config.toml
num_hidden_layers = 14
hidden_size = 320
n_experts = 64
experts_per_token = 4
d_expert = 48
d_shared_expert = 0
hidden_act = "swiglu"
moe_layers = [0, 1, 2, 3, 4, 5, 6, 7, 8, 9, 10, 11, 12, 13]
router_score = "softmax"
normalize_top_k = true
routed_scale = 1.0
balance_loss = 0.00291
balance_bias = false
init_std_router = 0.011
lr_router = 0.0011
num_attention_heads = 5
num_key_value_heads = 1
head_dim = 64
vocab_size = 2048
norm = "rmsnorm"
norm_place = "pre"
norm_eps = 1e-05
positions = "rope"
rope_theta = 10000.0
rope_fraction = 1.0
qk_norm = true
attn_scale = 0.125
tie_word_embeddings = false
parallel_block = false
init = "uniform"
init_std_qkv = 0.0325
init_std_o = 0.0325
init_std_up = 0.0325
init_std_down = 0.0201
optimizer = "soap_variant"
learning_rate = 0.00517
lr_mult_o = 0.715
beta1 = 0.95
beta2 = 0.99
lr_head = 0.00728
warmup_steps = 50
schedule = "wsd"
decay_fraction = 0.726
decay_shape = "linear"
final_lr_fraction = 0.0
batch_tokens = 65536
max_seq_len = 1024
doc_mask = true
train_tokens = 339900000
max_steps = 5187
dataset = "wikipedia_en"
Below are experts of layer 11 (counted from 0) of a mixture-of-experts language model. Rows are named router (the router's row for the expert) and show model dimensions 64-127. Each number is 500 + 40 x the weight over its row's rms, rounded and kept within 0 to 999. Numbers have three digits each.
Before each expert's rows: a language model's description of what the expert responds to. This comes from a sample of Wikipedia text that the model never trained on.

# expert 28
It responds to: Prepositions joining noun phrases, mostly of, in, at, from, between, as in Chamber of Deputies, Times of India, at Cincinnati.
router:506521484542474438477507542436514493514454489525473466510591444502446543446494572482522476518434545542465531483423533564494520431492497559469469484527522512389452436535464489532466557557554467

# expert 32
It responds to: Capital O starting words like Opened, Official, Out, lowercase p pieces, and time or count nouns like season, Year, number, period.
router:485485477531482470560499466493508570497481550478544475483527474469591538562577503499448539518520416483518466556497510518537530534502532426495473415518529465424469548431494458528517545511494520

# expert 43
It responds to: Clause-linking words mid-sentence, such as and, but, in, through, into, after, when, rather than, including commas before appositives.
router:514457472541457483512424506546492447479525561491555470519476497528500526474441545535550535501441555570497460464461552496520513471522591520485457586520580487512454471472514531499519593526463514

# expert 13
It responds to: Leading digits of numbers, especially year openings like 19 and 18, plus counts, ages, coordinates and scores in prose and tables.
router:442451460467459509571508514494553497461514467544487527525521521447490480507507512529542439484515510512531573463517538538451498518456406473571488484538520537479538482500474458462487569447536538

# expert 47
It responds to: Single consonants h, l, r, m inside names, such as Te-h-sil, Pennsy-l-vania, plus commas in lists and numbers.
router:529539474465529491528494448433540519532505550493532516474527546530528555462480513487442476429472411489486456463419481497410560518554470588521500599450506466478500534543496503491543528447500502

# expert 38
It responds to: Words or pieces right after the or a, especially ordinals and place nouns such as first, second, States, country, a-u-tonomous.
router:507515496501537494528522488461549561495498455509457518531472464482487437504568454445544520509494575493493485459544515516518492501403523527525555499516494492518543496467566541469513511482487432

# expert 31
It responds to: Table pipes and small numbers, zeros, minus signs and score dashes inside statistics and results tables, such as 6–4, +20, 0.
router:474486520479488492496508481516458468514516466451454460533486530471527537491536467448431459523443512461524500539438503494551432550539466451505540489574531510481509485496454453480480481499522489

# expert 60
It responds to: First pieces of personal names, mostly surnames after a first name, such as 'Th'ompson, 'John'son, 'Mc', in lists and tables.
router:517512561492582437537445497530507437528465545520511487543474538494469489443501466485529505529534499498600477460533479502580491547463584417508502534567451495471529515571464448500543495433489533

# expert 15
It responds to: Inner word pieces of common English words in running prose, often after con-, re-, de-, such as assemb-ly, dip-lo-ma, pro-duc-tion.
router:537496477472486447532536530554530495511533546490504463524523497542438560468498493517536477500539494505478496523448532507492555419440522439479550499449458490496557453502523527486515523461493507

# expert 17
It responds to: Opening parentheses after a name or phrase, plus dashes, slashes, commas and subscripts, such as Linnaeus ( , 2020–21, _{5}.
router:562511511491518459502478502441518471480586439566541557450576556458485433500497536521486462446495548465544506544484520444484499455476462555454434484454541502563556562527437450518546516501518597

# expert 21
It responds to: First letter or opening piece of a word, especially section headings after == (P-olice, P-opulation) and stems like comp, imp, st.
router:510482532592473564522569550474541565568489531454571540485537487500458441472538504482516548472576507565421453503536475489486464490471495545479512452525494501487507491516544543508436510479468443

# expert 61
It responds to: The prefix re- in sports and biography text (rebounds, receptions), plus pieces of place and team names like Tex-as, Hous-ton.
router:519478508488487521486545460485525497588480472508471537495466437484559598499444505563492508509513517536542534465481373435525398479479558495529492488519480587544493406555527504493522525493532521

# expert 12
It responds to: Word-internal pieces ending in t or an inside common words, such as temper'at'ure, 'ult'imately, fin'an'cial, P'an'el.
router:457463440467458512486469511471579519508468546560604485464519440477454518478461495462491456527559423436442556524536543482492522518537479567523580453537453447547545524543516481543503508450462479

# expert 9
It responds to: Pipe separators in wiki tables of numbers, plus colons after infobox labels (Kingdom:, Class:) and semicolons between figures.
router:496530448505498419506544523451437556466522522526469390442511494577466524513487565501480526518426506515496512499528582429552540514479418468488478500444419554472531561474472507480435485419490488

# expert 11
It responds to: Single vowel or short vowel-ending pieces inside words and names, such as He-a-ven, underne-a-th, Pancrustace-a, Kāpostiņ-a.
router:492565509563597521540496402442461441518509496502494463457535475468495573479547499429499466504531526518547510519425477536471513451516502526495469441471520460512448571504496501428518471519512515

# expert 46
It responds to: Initial lowercase consonant pieces of ordinary words in prose, such as p in piece, st in stream, f in filled, g in giving.
router:528520518524492527525542564505561497447448525500518538455525547518505483489508505479413561545528424545569529480476537516398459426523492563523526474543515501533456527471557524481432454501608562

# expert 19
It responds to: Commas between place names (St. Louis, Missouri), closing parentheses, semicolons, slashes, dashes and "and" in lists, tables and citations.
router:497521466559542503458519599521526492473515531527549549543505576501530541497506506517445543442434507508502502493498540550508547575518475511476520489522536561501506569511493453508483526531478470

# expert 49
It responds to: Word pieces starting with c or g and related letter clusters, such as ve-g-etation, c-rash, c-ivil, ta, ec, plus quotation marks.
router:435591490427503516424468456466502594442546588484526505542529578458478535475507531472460507573535579464521548477506559472542514519573546513472528530479501513509535418540479462582482503522562505

# expert 52
It responds to: Word-internal suffix pieces and agent or role nouns, such as -ar in dignitaries, -tor in pastoral, director, Minister, coach.
router:547535524473533553527463493496510513532584499445548450461472532497462560441497496467456508521487519484494566507497606522555559518518478519475488460451442473531472505533538546484525549551506470

# expert 63
It responds to: Single capital letters in abbreviations and initials such as U.K., US, CUB, Roman numeral I, plus accented letters inside foreign names.
router:487487475516507475497525538530509517535453468518486501504486479432461495533437432454496466460383533445572432566524488465451508534440475567485451476424535493539488525553418410450505445505487417

# expert 3
It responds to: Pieces of field-name words in infobox and taxobox lists before a colon, such as Alma ma-ter, Sp-ouse, Known for, Species, Location.
router:457483505477483499508572486505507480494438578513456490447497457476543477587465459484470513501542536499486417578461510531526581537509411529553480486452540482484505503508589481430503535544422545

# expert 24
It responds to: Line breaks ending list items, table rows and sentences, plus wiki heading marks (==, ===) and table separator rows.
router:555546524541560483553483475483540441531459450505573522524479495465473466531467469479504475452475449496448467480487502515532463548531570527460459472472578475514462560540510447490484478489523489

# expert 57
It responds to: Word pieces inside proper names of places, units and organizations, such as La-b-é, Inf-ant-ry, Al-z-heimers, and starts like War, West, Royal.
router:503469452509520494539557431527481571429501433470459493467454409509482456471532417509489518466548455484536498453436549518547541539504465461430456473477471444453481524498491512498582456535457517

# expert 40
It responds to: Digits, symbols and letter fragments in catalog-like text, such as year pieces, brackets, x in 4x100m, and species epithets in taxonomy.
router:429460518503464553549549508522544492463472471516505555491490494510519461476485484559465462533431490468487560550487488470501501484566500531497523485565477521473467475470446479510539484453507455

# expert 58
It responds to: The, numbers and name words like National, United, State, European in organization, competition and route names, mostly sports and government.
router:419465413489523511524485509443501494470486446522450475517529504532508450602508528489533504516520474425517520467561573498514493519502453505521443501590472522423568543474546467487443476525491456

# expert 50
It responds to: Particles and prepositions after verbs like off, out, up, down, to, plus month names after On in event narratives.
router:509471484555524482573497458531451522537516493548461460534472516530536456504471501478591491536552513539485477474511431461507479552519531395475424524540544501510523492532499444453506535477497486

# expert 48
It responds to: Words in institution and place names such as High, School, University, College, North, South, especially High in high-school names.
router:521568512445538584518534469477482533533471450536516490493450494503508471471498520460505499535538488438492444514441508502462482538441593561522470473576468479536496470568493549492484492516523507

# expert 44
It responds to: Pipes, parentheses, semicolons and colons in wiki tables, score lines, lists, and closing birth-death date ranges in biographies.
router:566496454551540507542461507510463505498537461481466476508585501527495528519509537469459479523434529491532480503556475509519484514531409497523505535491429518567518506507491482526414503420424518

# expert 27
It responds to: Function words in running prose such as the, of, for, by, with, against, plus the colon after Website in infoboxes.
router:534575395577475538536458520489509464509553488494521421518559485509442556466462572522501536468460476557516509444488514554539511412497466476528455588466549517533514524524478516513477558467469511

# expert 18
It responds to: Lone capital letters starting a capitalized word in proper names, mostly S, also N, R, L, such as 'S'quadron, 'S'ystem, 'N'avy.
router:464481531529521517559535492462493430568515465440553503490535550516437477465528509506502494478493411543489464487519586477457434499504551503465560477529465461520513554539492557580494473409488575

# expert 42
It responds to: Vowel-bearing syllables after a word's first letter or two, such as w'or'ship, Pro'vi'nce, Great 'Bri'tain, democ'ra'cy.
router:534514498426438501482526530519473485466502566466450543537456551459580560525426465471512525552455549574552548447479502524468554473464473517493521504470516475568536483424489482454516479445453451

# expert 41
It responds to: First pieces of words after a space, mostly de, co, ca, pro, re, such as de-lta, de-fense, co-uple, Re-presentatives.
router:503449477503548517532593480519465513557510537542488542546531487534516462544498548493528496428505529506533433470503437496505486473519522545478501493507558486550528424514491541462513552478503514

# expert 35
It responds to: The piece e or y inside common words, such as ster-e-o, employ-e-es, Vin-y-l, ske-le-tons.
router:437529407406517421503496530495620543474554575470506430512466554532443498513541517571488481537546544508455500477507459495505484532522527502478600460444466513562532501535502541449530474442425505

# expert 10
It responds to: Single capital letters or short uppercase pieces starting codes, acronyms and words in tables and technical lists, such as D in DNA, IDs, Hindi.
router:449525493537561511520511474526491478443475456522440551467522480564416475500510457447420482503523471463462485579504542529503494555431471558443512495501526488495507491534490551456543445486549489